Experts of a small language model.
Size: 14 layers, 48.8M parameters.
Experts: 48 experts in each of 7 layers, 4 picks a token, a softmax router.
Training: a variant of Adam for the experts, 432M tokens, 3293 steps.
Below are experts of layer 7 (counted from 0) of a mixture-of-experts language model. Rows are named router (the router's row for the expert), up (a neuron's input weights, with its number), down (a neuron's output weights, with its number) and show model dimensions 288-383. Each number is 500 + 25 x the weight over its row's rms, rounded and kept within 0 to 999. Numbers have three digits each.
After each expert's rows: a language model's description of what the expert responds to; "comes after" lists some tokens at least twice as common just before its tokens as in all text. This comes from a sample of Wikipedia text that the model never trained on. Tokens count by the router's weight.

# expert 26
router:465488537503499496468513493458475502507461510475517473493450443519503526525491493535531506478529530508484452463526483481479473491514552493515517466506464498548504509506499513508480517469476528512507494495489478505528557484512500488489476518499541513493479539470480551482466522484512443461
up0:516496470471519485506505534545502505499477501560519477465510496433511508507503484520535509521502475553483506516456485453474476530497478493501440484506482505494497517462537484566488489484499457496506475511519560489511525513474495509508513520511483457504500536460513486488474492492518514521
down0:479500555523495501484496475512500519548515469483513527491427502474567484507536467478490501516479516500504509522470515478508517520514515556504534474513487438532479467493497522521526496457472513530488508502517523463503466512475512495493467481487521483488540502440559488455499485453484529486
up1:492480493463509470465536500481525512481549509494472525501516496552488461515461490488496547461529514566542492530497561493488537498523484420456512482522457496519469511493506525484470471498515512485532550480471519503493518498497509449477430475473457528492499522518495518473480534481459491510
down1:474503516484484474490486504525498463524550511549534497502505526509479515518499481514489461491527524523499491500510490485502500473516503506536527542545493478535517495513466452511481499482531471473543498500525501509472451526482500496532515519508495503510484540490492466511509459528493472513
up2:524484492510512492496498449531529495485450514517498501464516511466493490532486504502522492461467513478483511530482513517516526520501489503524513502488489480491527491476516518538511504498461468486458498519516510511502524480494531516521508460471483517512508491499512493499509459483519503497
down2:489469487517487498532543528480517555463489505504516501506519560477516524507541504524494494546511505550502495460447536527498465514485488525493529531472475491467461482490495451532490483503490517491498489519492553489487502478477508479534513502495500483549551477508482537502504502444500532487
It responds to: Words after is, was or a in defining sentences, such as known, more, politician, footballer, American, plus the 7 and 8 of ISBN 978.
comes after: " was", " is", " a", " as", " are", " were"

# expert 32
router:475503533490512499471496570510523486524479488446479516476512480529474502549518492499494482520504534497518463488502479520513450527495506533508520526517532514512480557508490510464499490486536532519526490472482479539496496456517490471503480494475505500558483550500472544468476503482466484473
up0:495543508501478498568506500514504464523518490554489517482488510473495553448434485496538496510538481456530490491523488495452506535494498517531507564456534488457541514476487507488515535506461471506452507490503487485503499447491516545516495509489523469479529520512505498501504521506545499533
down0:544461496486522527509501475509502507521464447471469498498468498499493476458515500514490446505441501486528487476472561469497459460527512545487528526465515550508513467514485485505495492503473485485464487487467476523495521502480512482470533436512513475535500481477513489474511480490534512548
up1:499506512527496491520454456515490471507467461476497476549486497475533512509503485502551543548504455498480495538489508464480521538467501481513524473492450502484493499504510475476490529479488447516497516515500482490505488527488504517565502464511513508489497478439496469598466507470520541512
down1:513497481475561529488538504511497530516469527497495535491510440502499519495534495456505479509522482454444487515478509481514523525497514521468469461508498500496563507478542519500476526484494477498493509529496488459519507514488466514464464467480490513506531513475495523491480495491490461502
up2:542455544502533510491537505483549481542449547491507540499499466501522504544490437471496507505482478522528526513503480500511477514494509510515463457475506507455546493496523517530498463525490460523477499499483536467528514496505512513493487481502498472510503510491502492527490545476507513563
down2:495498528500518513518511473484516516520533510461493493492494520511528466468523485501513480532488510500512541472468480504528495549526489470525487529508515496500505541484470528543527461431534482483546500513451500505544535473480524450517510479482461529506448494478496527470480502543511494502
It responds to: Verb endings and content words in sports and biography prose, such as sack-ed, played, round, Championship, and compass words like North, South.
comes after: " was", ",", " in", " to", " and", " were"

# expert 13
router:503480483428471496507501474511488509460509493526506533545507501486501499500524464454498517513519499499533464512525553459472514498506535458476475505490502509521546464514511466474493536522493487486518522492479529536481467503466502502482504542507534525465541508534504519502505458437509476520
up0:569499509516531496540519509474486491503450505551504479524513479495560469483491457499475506488503487469508552496520510521549513512515478516488507517481485468518494528540522495545519467522500485496524509461483490515491510425496528509473517491530488510530480491531500508497516495466566469494
down0:523534442512518523519474531437512526492504482515529492481541488520441454509467529511499460508480538446505532468522519458528472508512503491518515497476480551466517478517490523521515551486485472532461505541505515499500523514480520485529545513480495503523495512484453467483460530454485514504
up1:524532454490488521473508496512514478487485519500550439500535494547507494489516440474517526550484484525492510463503482513536477541509512478473513530500529482538436490486498527531470508466556496502476506464493487540513538494498507518483532481543530477477480503508511463489501483539480539502
down1:535526551525477497532544506485534520494509508494503482494474511494490493477435544498509495494513507497521507452497508471529493525542486473487500525474499486536514553457473506461503487483499454517500492519490499485485483503454532538456504478499500476507531492517454461455515467505468503532
up2:523502545546503528510478507511497466484504547493516457518524483474492505530471501465543497527455480493524462506486468479495458483519553496527534453494483471485518525494566511504499432494501482519527480512494519510471490489498518511499415496516465472521505492499479551521538503508518490499
down2:489526476511536493512421485491460518465506531531475469462505506532491499507523510485500500476450483501504499515509497480452490489498542553554508481481465492493548515488506559443518558530482483517503483519556495496498493517493526501509518526536471479492510538482522538501482521491483511483
It responds to: Syllables in romanized Chinese, Korean and Persian names, often after hyphens, like Yu-h-siou, Chay-ye, plus Cyrillic and accented bytes.
comes after: " (", " ", " K", "i", "u", "',"

# expert 4
router:512526506528501538498561507475511496512460507532500491474537453498490485495497505452499542566469502479498514497521546485518493530504505497519522501501475498503524517447494526518501501464474447500547532556481498458534465475510473486567486461533498451525488479468476499495507498500500499485
up0:458503540511548503526494505497472514489504475507532470524482522530481527507498506521498517546515505481541510526497536512497460479535483465476504495402547509496496533508472527508479556521490476471508460508483560500466471561467459485510495492463522528511477500544494499490522468505517537481
down0:528492504517494510505540499530512484503499495509479519488488479517255505498506493488505516537498508515509492488521510519508509498480506519528497510499461484474531504504518503504487499494499503495462489502521499507481509522533524523545509488497523469520471505473490518511499495518510493500
up1:499479492517546510497449527489474453502492523459471467524514484505508502441529517469487492522498499508502522487512482494540491497439517489554506523517484504539514498518482500479492504475478509467492524524501496501501490475479464473536470506526500467563514548471548500513501504523532489506
down1:487494502523509489499496485483498509515522521482500525503508511468305512533506510500502513491506511532490475486513493508507474485485490504516526486511499493513476508497521516497511524527506491507483500513505496533512496470515514522520479472487492509476508488478514515494510489489481489535
up2:473508480534494501488541505509516474499462506495502519506548486519509525449508498509500498511516513505480480514524503475505521486507504460489505480498488557536537519458514540500505489477471452495487576527455484449517492465525479488542469475510501451497485501470505515500475497477516480506
down2:494492526491509493494503528508505470503473516503509512513510485473208516494520479478492516503491490501496496515489490509492467529491505515515512494518491479503502504496523495493486490488512493499483502533481510495512513472513525516524506486512506519494487502496505511480482492497502490519
It responds to: Second and later digits of years in dates, like 2-0-21 or 1-9-84, plus table line breaks and dash separators.
comes after: "2", "0", "1", "9", " January", " October"

# expert 30
router:491488505473522537504456522517536514500503511522499475552470500493492483510510507493509554479518446470533480507460463497441462560520475523484506491442485517524502488496482507522486472508471460492463465498538512535490489511512497498466484480540484427473460509492518443505518474534487504488
up0:539513482506530478481515530517509520501503547489518490480513488460509534506495524516473483539498476504498503502479527508524484439488509557480504511512497518519461468492496467508494489482509508473494475469504515504523503519521461506563473503443506501528495506508526425463476530509515541505
down0:506527522498498550470497447491501493466552494466507533498470530448459536506494459487514485478483504486488480505522504459535498494522517515523501522538511530502484507485432464490510490532501497479514570541482512527540516481485516514494486503479537517497480479521488537465520529475465494514
up1:495483461481529503514511518483516505528495500504515468468514488501481498507526493499531493503457492461515524481494525518488495503518512504436453468511519504514460452490520508500484523444542483468543482497528488499507492520561472523478501476466517495535499527502495471464542484545539468542
down1:523523489480515556490547454549498484511478497494471533471499516483435507500477534497490502452486482506485499490512492501517437490495524483522508461494478518510503453509518510512536514441480441471496498505500470487482495512494488494481516487505508527507475498505499524493513487512508485516
up2:499503533478540491449463509493524519494483524495562504499486485525489478498532541539512486472499495506475539498512501540491512511467502488538496547539503494482491502520503495494503435453496496496546538490516496466511487515527493503489491506485483524474499532483449465450522505512521487473
down2:482504479545524506451496496498511500510424535503523492471513511537455472517480505494512501502527477491480522490496535512494514435511496471524528517529533485504514512502470510498480514526501522511508477428510496494463522523439518498502534528492520526483490490517465491488535480514488446481
It responds to: Spaces before numbers, digits 1 and 2, commas, conjunctions like and, or, but, than, kin nouns like wife, son, and n in ornate.
comes after: " ", " the", " and", ":", " in", " to"

# expert 6
router:511528533492508517533478486517518512483520482468492474519494475481513476441494508497435487510532550488504516467457501468530505457544466515455524534480509478481512510484501474488484481468480504549491490537466517485481498484482461504507506508483519499490465513498568505425480485495503502513
up0:520525525510493463483462469475528471484495497520522547551467523529486529494511515480500500474453490518515502471536517497482485503497527493522499482521529478512485502497470496477494449488511456508481517522513503472484504481511479471504489515513465513492499505504412515519492509491508482550
down0:474479516520455496529462472480480501498517450458488488478526541551440512486491550507570532498500507518500538488532468531508486471461452496475481494536501523494498456504548562515545509494470484467498491519551471484515493505492485474483512528523520514512476470510496515483487479514479492501
up1:532539489407483511469498471487511446506528531472497521491552519476476483505510469487496475484502443515505480505516502503518487502518529480474490528476500489519483496435502489476518533512546509522466545515491548528496486495481492460517502489483502462488489532497496532490457492484466460499
down1:509486485485536515466537509516532484483506550487455486465515485485450505506478496490493515515547488483492521496495487516522514486518479499509505457479531493466495536488485470497455483511468536511535488513479507499498494500499510522508515549498555491514465509470463494521503473506511507518
up2:473541485495481516538452506522489479479539473516515477507519494562526483495498519475491500520499494518474471503559499501525465538480519540513505495517511492510500499513538493537477460470470523508492492481513509497491514487521493493495442513528505504482452548479508526528475484540519506536
down2:562475460531490484518502513504497449485535487530497509468506508499495455511544537492480516486541485547480480518502556538518528523450506476483522506506510522518475528467502533514500528494477484490506500510501497527529549472468525471493496489498500498474492479495461522501485530508471520483
It responds to: Determiners and possessives such as the, his, their, its, and the possessive s after an apostrophe, as in Earth's or Raskin's.
comes after: "'", " of", " in", " the", " to", " for"

# expert 5
router:485528506498510518480497508532507510486510445556540530511494478491512506466544481548524505499496492544482454535537514549424491462505531476460457476573526509496464501502513499580507524489467482529465501468525474451479471493485536522512522507535481485520512508554500512487465518532504477497
up0:511473524492503451498500551555497500450488481504513458514500472529532518531486486525518476510491518477478462496503536484502496510492463475470487470492508494495523520468515444472474524503499523543493504518553468522484517496548495530488518481527489486488460530550509525485468491477489479465
down0:496500496493552495501506506514480488494495467517427523488525506454492503486489470476517494494451519524492533507492515505484470460478513504532479482481469502503500493532453474468488497455467542483536468499527482478518486481488507536511475485514495517486499507515524505504483507508504497485
up1:510533524508481475499512532511506507508474526497494533516454467500514526519486477540477457507486463503511479522511556512492511515517497508485510518494520495499529460490498533556451506443470483505491526502474439453540514504511529476508508481537497434468505485471489501519455492483494513509
down1:499506509485495523495502533522488466491481508454522498528556500479528533464484507492509517515513479519449498481481474479468450488454508503498508516469486569474498501516498525425500497494519484514494448537514495507514528504477529497508450490516494516502524454522506511541523494508531509520
up2:473495512534479480503478499477496514496521495456533501515504515541530492503495480491466519516500471466551596458466507500513465509553487526511500508524484516485489518528518492473485458446504497539492564509539483501509523480493484483502501495522493494502479513555459530497503527523517491471
down2:490469489494494511481542497519499494509496520451512529497491523519482576496474514496483507487489480487523471509459553513475470488487492489489507531472439519527519461480498492457474547498468498474474484507457479485474493529471470510493531533456511479471505502473437497522506493478511535491
It responds to: List dashes and table pipes in infoboxes and tables, plus opening word pieces like Co-leg-iales, Re-leg-ated, att-enuation, ob-oes.
comes after: "\n", "-", "==", " pre", "|", " co"

# expert 47
router:510503482541506535502473489513507523514507497523466492496541446451494504508450470500504506511458493526489444509517494500506470509473466479523520516494507508519535538493501512505479545450504490480481508537502500493457505458503493534513487479491470479487494526446520517458485565487526513495
up0:481466514513522465495486548512525482448530501495536532534505492498504513517523531513497488465557518476488496459506530504464470512519466537469492509522464469508485474456490505479543515504461503527516494513443490465539450483512494466502477524513529471566492511513513491468524485498484520518
down0:494510492509514476461496508553510504499511464588530513500458498490491474524509521514488479502529478492516506502491457508463527495537468512507495522476477482498474471507489484486508460511469493526498513521557500465479508498513467514498494513500517496521508460496497514518532515448494512543
up1:524505505484496491491491526536525490484504543481509515488473509489492503564512497483522496508515499514508514548511501503570475476485522489536497483515546472526526489515517503481538474460542501491473535499512505523534523517543535491503506527534473514505517468526490478476472494474473514497
down1:558546518492521483479481517554512509494541513470525507483464484501481463537482511518519511502483502511507519502510481503533491510512510536485508491496518408463543479524478486505565506480496502494520520525530507521495499494534538488513474521503462453489533491463526502524525462530521508522
up2:490531528524476505464505548495472515506514525473500532527513470483472497481477479469496516510512506515516500498493522526500535493501475518523520534518454478469483514460481495499496497493507501495461474505486491514438471457557500561522552511479469454571497471467469499477508494509518526534
down2:488507501529509514521502508502498517509492524530516505495518514465249479521480497476515523511495496521524487509493521490509496483499508514527491462510505532517479504480514540517479481493491516462519487517511506514491492465506503512497505491492526502494504499501504494491510504528516507504
It responds to: Line breaks, opening double quotes before quoted titles or speech, table pipes, list dashes and dashes inside dates.
comes after: "\n", "==", "|", " ==", "===", " ==="

# expert 0
router:505507528444497489515500489482460520553514482481470512463512518547487517510497511472532509457511503535476503478526473543506521550509516516557530530466505507534476505487454470488496505481475501535492546470513504518514482496484467538494489489492480479550501447512504523468513533459459495496
up0:490481498520500537474454539491477520492498489532495503500467500527511466488453516524465540473503518518548458494447489472505496498538502489486459542490529530528516504531521503525499477467464458517425521513530543447474526463495483428580504514505508469533455540481522513534525525504496536515
down0:458537496482475508476494513519495524533496485519521528505449491508458466506478481562526494488490504479482510450534540475522503513535490518466491527483473493511505500480502504499501520499502521514507486476538484529490493529498508489460477447514505479504491503444502473522439491490478505516
up1:493482479524511518460485504521478498471504481489507507516509509517507542504436452482496456494499552506517501492536501514488459489545483480498554509504508505503517463512524498524526494518473528499498502522499514487510461517512512511481529533495490525505497509480487508535505531478508481501
down1:495502508441503516520478507494486483470487485482479507486543523480534490491483489493472500491542506527506467468503483492485473496486477475454474542529550534496479473486474532502500542496517469516534505541478490511482478481456499533478488518492484528468533487524495546510536480512530480497
up2:505469487482493461533475465520492436469491511494476527563505493440503471525503464471538461447552502499494492495517479539487457486458479533495544457513516480522479520504454502487520571491520527536515465518507516518503490454518506482513496459452485476515463513485471467522499521510477517495
down2:518541481510481488473525510468477524530489554486477500478459458510482480495478480486472500498503542461457496493540493486518496479500487469486515504482501493507474495508545549519489461499531488511513536449463519503507551481506470501508519525488536487506501501524495516469509510537521490502
It responds to: Inner pieces of foreign or compound names (Acad-é-mica, Gon-ç-alo, Mid-ship-men) and nouns like end, part, role, history followed by of.
comes after: " |", " in", " the", ";", " of", " his"

# expert 34
router:470496515470499470510514558517460517495489508547452497483514493486531511550502497519461493496542493500540528465486526506443508489534469493497478519444485472471454459467520494481516519486507542510500495482562440459531485531481456486534501478496491474505509485541521540549487477532540508493
up0:521507509445503495497478529498461494502507519530532534519511464445508492491537506505477526502514481487450518517477492496479529499461508468491527536472526514507510453484502499518484511542445481511462489527484534467526516509555518560514477509516510504516492530481486444485486456493534530470
down0:483527495504517476488494492527515437483490531526502514501451466510525480521501492517449495480491492525500484465511504500499491494564543507465500512502509519462467521457521535488511533502440503436474494461545488503501471510519464547498435462500498531531480532494468513503479446514506478474
up1:560464480531543492560471510538490479461522491461553481501497537479522547503501454462507502500512549505513512504520526483513493525542532526508509503459449450495524519466474444495466531522505528465480499487514522520498514495480480492515493498519553484484482452457498507476488511487481458494
down1:544517521498512488455482455486529498489469494515504494466516485465506482478524472570483528499508493529461499506522548527500498506518510491520511536513524499510466537480479480495489509502487490531527469519472497506506524479500552574525452496466485492512478458532501480433490501496514485471
up2:534497517456514493491540498501493477468474540469484456491476498503551490514490432539483521488507488509533506516493460512512495518498502500491493480484480514521528499467524490486493508467496533531437492465513493472472469477495508507496471476518508494478463482527502488509508552517492506521
down2:533471553496524478495470486497462473533513484521558478514498455535518475487493489506518502529497465492501474564497459511423499511470542511517518491526549480556517498488468492500526527490526492502517487521498478477479521528537491534488472525487490522504510552517553506476533522456515496522
It responds to: Mixed word pieces and symbols such as degree signs, table pipes, score dashes, decimal points, Chinese byte pieces, and fragments like ro in Bancroft.
comes after: "3", "4", "6", "5", "8", "7"

# expert 1
router:526486539534527480497483493477509512509482528453543502457466541507507478474460523510470496517489519510460527483523492473452516472505539491507502557493489484488492511499508514503500476530482488475494484435443495440496510524525479573473488466504498499489491526522554505472506515539521442479
up0:534530503507497508531565527546462510497441440497529539523494466501551493507514443498531451509536504496497498520498517489527514467486476544445502520511510485487519533505476478528473541515502500475498490489512452474502499484508523521492492532514484506505473525524491514497534519460528529477
down0:471479522505490496466477533480524510527501476461482463451455512497467545530492497489492501466528481497502487518514452484498496492470491530483512438503483519509533492485546505478475518476477509536496484517528473524493470489488519472539472505447507504518526526481547509473494495504481540512
up1:473530511439515444536466498519528509510446471513553490505502504511511503496486507509517498508529479515531495486502492495486496495487488474486514509498462478480519503519513514526431537498551512516510482462541502530516485501463479489527466517513505470533504467463464503525518500504474496464
down1:511488510514513473527475501453469502514510507495436509488466510484485489542501545541462512496475465528504444521528478470500463471459519460465497511504504495510458495532520508534537506470517513504564495498501539521500489461511480448469481502506502479490510511488548560473503514474477468539
up2:525484494481453509534494473510510511513504460502457504508544463483489519479552460484552536505492492503487524492483493470511482529482476481536516464505420489504509495467515491500527502499511506466497505509502486541543543493497526566481524489513510490498501532482531473501486465483491494538
down2:463506513508491520480493482529479501513517503469515502526490452514490516502603525525513490488510487467548511498523526496461486465531473509498495487495470470488496500534513497483508459514500507529524493484501510540573515499473585489514501497477523533470504495545503532460456516469503482517
It responds to: Adjectives after articles and suffixes ending words, as in the best, a major junction, abs-urd, Fin-est, per-fect.
comes after: " the", " a", " The", " an", "The", " most"

# expert 44
router:461456492505457543525489551496494533511493529477512553516488524470528504498477504438519527529480529528481505491460499537487503497474538480518485468514488488496509447518485489520508498499490513530526498527517500499533488501503546460508528481505491495504495535520501506541475505468499506461
up0:484536462502512509503508557471449490489444501531490495446520525504496536493554487487476481510504476519479512500510510466499451491502490496524478518517511498478441490501553487517477443497515527498552478479481534494479517460475488495483493489515467520478516517505498492502540482509534501524
down0:520514528522496499501511528497489480505535538552522503522538464506427470497515470528530502529542492543473450513497473446473525485501538445514493561513504499484488479470511507461493489474492473460511499507511465531519521486475505525483491460496506501495471436501509501492522496475472487543
up1:505537473507494533465498487515530441497484526491488548539512496524535521476521502506464469486523474491503483485469483482476477524476502488533509507493491499487465501447536501533513511528453508522441519487487490502508475469532503477505519518491525492503489472461520460503561496453502512473
down1:502480496472548516516541496508524520489532445522515482497467505487496482504505461467478504483479517552533498531538490470531519499523465477534485490464487499538481504492525540522513566490536436478483513525500504523475519544498478474494510530523529501475548490510461470477521542482492485497
up2:513499512520526519524528446530506506491521496518488521481525486487483502520463487455504517490517467487516502525591463506472477466486542454469517520476498482517486526522522499479455506524513485534476541480495528496480517471486519515471477511483523460506521509485476460503460493485518519514
down2:498519472473506503515510509490487503497528478519454453480431519515459494495495511497469462474482481462518510496505451504494533526530499496501490541485524508491517504526522477547521505486526496568472473500520507542477501469486517499460528477512536465490513489501474546512514529540481494458
It responds to: Pipes, dashes and headings markup in election results and data tables or bullet lists, such as Seats before | and ===.
comes after: "\n", ")", " Notes", " votes", " Votes", " Name"

# expert 21
router:527529493497465453538468498489496519478484534507480472500523498532500518513479496505455494490502480495441491510510459496440485500497500529513528522506539486519461503509502487477498458517505526491519454493521485498485537488511468538508525488555489474513490480515526498495517503487529504510
up0:486505474523507504522468475502512451491479473516514454515434491500519527488495511513496498487457458491509457513472512473482493553510475463511492471507490438537502528542487483538512503496506492472479521503507484462547493502516515518495472514511498541482466495491467487511498461507497506512
down0:523474497501491489510463496523507458497530448552522476470495491493459517484502505535536485538509461479480470519522507524501549472500503547521464492503516489559466485479516501468515486479522510496483529536511481487512513475487524515544502513466495511488451493508485491515520518451491465515
up1:513482486508528484516444538453507486497471545496500522494486542487515498549495503512493489466488516495509485500528511492486505545496519480500489508480529499471497507516515523532521506480514508494509510488458495455530496507498502526453513459490506472512517513468502507528534480508505513492
down1:536511477519471468508470514547549509539508507495504534500461468521520537513522480480493514514549484472472529512498509482519533489438534470428523475492505484469507494494510535474488530460528522518495498514485555490490501500477507463558523524494538512494499523460439513498527506508524498507
up2:551496490465511479515496525548498511464521441469541489474549497533483511471506498465514484452495521457492493458488530498529506485490483454505537493525478465502535483497501543530513518483499513491519491516464500507511475504521583479505510460505494525520490512518474534545469491539488511515
down2:502476504513491469514545506489508499537519495521513508550525515547487503505481497514546515523491487508488513478473501532522482492511559519465522516492455472484522535509472471543473496501484517462503514568497499516475487483492518492494520544514524516497519471478462499507522475486481520507
It responds to: General nouns after the, a or his, such as rights, way, service, area, and zero digits inside large numbers.
comes after: " the", " The", " a", " his", "The", "s"

# expert 3
router:494503494507521494466514493532511490520497502521535542491514473476532509431537481485525539515497494537513500533484518497512496467516529444452523480566497540473492508471512528570493551480462498499504446558499464473485483487523502489520499487515497482496501534489504530503488502463548493520
up0:539473471447494441525500500547469493497484512506517522474517517525519439540472466509476464468502513479514515558486499478497454478510508494512486530498496461523516505467505528523515492530521499505455480471506503527498523495483532500508502476472501496501508473487482443494581518531534527462
down0:458524533475486449490544508528522499517512509493530486513497499467529430497511497509533559483491449488484491501517449518484535465469495441482493479484517502503487507496530519487524541511499529515506461498509508526503472474502486469496526496528543486501480560464449453530498477491510473479
up1:517469523500514489503526449545501457475462474459524492477523531505554518531483483479506494489507472497506531503476582466512493485450532511518503501528467508514499533486475486452500499477515496508509490511473482579505463492484477474511485474494535457474478541503517514554496492471493566526
down1:510539520535511541498531523479514477490470479509476497483508497494514521484499550480482503507531511526447502472516506512488472506501502485482492516489503487508499492511502533502486562445500529490497471539507504454523483515507476499515493515518515555483486471492495459461517509512473497469
up2:516544486480502515515493498492510480495496499478495467496495523541524478524501511492462469513511541461526504542466501473509511469479497571542495513464547518533480464468498480501533459469478505503455470530478461549524521532509482538464443486498491506479514510481549481552536471507514496565
down2:529489538506510503514519468516506505522487495490497475418501473468479468489495509501543538459492516495517492479516506497515514537541507490481515470496478494499455459490534528544562479499490499480447525516469504476518502471524485530475510469509526483497524510476519534517492515505504548526
It responds to: First word of a section heading or table header after a line break or ==, such as See (also), History, Personal, In.
comes after: "\n", "==", "|", "-", "===", "===="

# expert 2
router:490527499503473512451486491516485489528541452515501484491542499513522497512462505526503499485474492492468510558493466499469495522506527493494494501469477496505523537512460479494495490517535457492456528491489551517477490500518550542505515459497490494512505521491516500507483516523527542515
up0:500421500510529487465526513492504463494492493475517460499534492443483499508488481467514463546541457499546534527509563484510491503501521481494535499527486557502498493480468533514503533504521463479519513502474514471523493460506503481534497519485530482481494522508517492549454508498536534497
down0:498470489508500499525468517506493513532516528511523505464506512540454492515535471485469507466509497487573487515450517493512502494500511485491506525491498533511495485541517449479505470477499476453504522501497494491470477531496525515503481510440493481496448462505471530509451511492524511492
up1:535533509491498542513506488506496506512462487517515569493541503504499521481490487509509458502492516485501488483472508498484519492492460519491469496497532482529519457529519511556461531524485562483507502502508478450520521492500486529477488505489471499498503521500521520498517511450521464479
down1:472566497481517520526521532470499471487496514505467534514506522497487448510517493460503485511530505555509510499501512546457489487499442509513489499484537476484528518493541530526529512519470510509535520478507471442498473489487467506480523504526438466505484435478505495519505488514459512470
up2:485498499515541547483444515496531483496507508503485544505536420501503451476445463470515522507496497487523514499470467515507502497520489502448515481532515509481515485480503478497479491465489510485491497540461477463505498491460484408498526482505481522502507557470520472489503527488525508488
down2:487524512465452528499526514494562506496535483499516509484489474497528494478552491549496526498545512458510491505527508493455546488489514495486514508480513512457468510488505445476446507479493496528518489501502485510494489527522479481499490501514524487473407499508523502482488494464482541526
It responds to: Early pieces of a word, often after a hyphen, dash or bracket, such as c in percussion, h in hip-hop, chess moves like c4.
comes after: "-", "–", " \"", " (", "/", " p"

# expert 31
router:518490514468483510492467512492507472458511534454485505474538421502518535480470508506469504484513507485463539460538495523513507466505488528493514493507515482495500508507517495486514451475475502490455446523478519470497510478500507546516482536531506481495490528475528518463543515509485501509
up0:497495504478575484518523501511452505477478521521483499558479491531475472497541497529498495530503521527506511505478488488445507505493518503504532533433520475474508484477479553510502530510485514489498529470453470504504525534495495495505485468466470448462494519517484491509459492524524475475
down0:497473502522484541497551469505457500478475521526481521507516513482530484502484515546473451527498486493498504491491515461492459503517495560476500493476515490474476485480494515521539493470509511508444491504485541497490472501517485460477488451518500508479542485530543519508505496489507467509
up1:489535474447496540509496519486462490507512509509515468501441504479506493514503543518534491539483519544506484501475478509498520556498511505494523495481486522483455488530473493501510449503496457499482530505466499423521546506526470490514468495491512506493473548526520481509510471470514501468
down1:497523534497509517477459494507509506536494450478504468526485508515507486455551497501524526485495520496490500520515475494471506465538448520500536507506554503521513488485514492499494558498507490532499495521512494511493500516497504495502463501462513508493510454538490501467482494461515442461
up2:439456481523472492503479520521515525551499516482496497522503531528499488533486469423497537531537524480472495512500473487531496506486524482509444489494504492516536493502488509479509537474524486515479557493501520507498547522529488500515442488462519492522499476529532519489475505472522544502
down2:522482542508442515487487447514571530498490512476519471528510490493469527491500494519531502493484524506449512529504514475509507481501548491493524497519561492527506507467479481494532529474457487520528514524512505488497489509513512497504506527489529553483469487531484508459475469478472489519
It responds to: Determiners and quantifiers opening a noun phrase, mostly the, a, The, plus one, each, this, two, such, film.
comes after: " the", " of", ",", " The", ".", " as"

# expert 33
router:526485491527478448494496518531482538492479498487481504521541511479513498544489543524523503503484474483525508537471511457479514520450477490491455465547479478543561502457505448484516518459498493489464509540513501487481496498491516506524513485532500515484497532491502520541501505470477519496
up0:500506528481494511477493476522521515506518512504489485474515487531478515507501519528524537462530536478502492506500497489524408524478463539528490463441490446497470468477486507541512481486509518500525513516486535510522520461534487546476478546479514510484434507512527523447544474500476543496
down0:537524450527494505505500518473544504517532528536484512515526497505405504525499512475455462506512519502505499522486495485520431468489472458538510554481528501552545526468533511507560475452521526511466534499487525484496513514538505491489499524464460501512488474503518504477482495502470495486
up1:525486516478501518541457518477485491518499482487518515513521515508489493484471499522514468468523545545483526503514504523552496480482502556540532527456564544493495506512500541482503533547480535509488500479501492500458526506530495527526464518466490498492435442540462480523525466459531461532
down1:545510469457497564474507491502516457511516506504549531485488478461493482490502533519456490470508542477488476536505518502505508502530506508508482483501526504516493498529551441487494498541450529515473559491529525487475509532525501502523502524520502482522505538515446488484501507567517498499
up2:495507464500508523481533528495503523460518501479521504467492507454506491499502511525521487509484467535494487481508486476550467486490494478519517498490535485485480528472519479493511491497530488514495489500496507509463528465519497522438481518533526461499464493451493508541518518490525526507
down2:542490526512496500477552540571512476524503519518494495518497488510472518493516505489535486487506480507521487500494485491472504483456487474516536496499517489577539484518512537534508500503532524456521444502478523520468496504493495532475489496508531449494487484510514502537515517521514524489
It responds to: Unit symbols and brackets after numbers in measurements and conversions, like km, ft, °C, kW, hPa, (35.2).
comes after: "0", "5", "″", "6", "4", "°"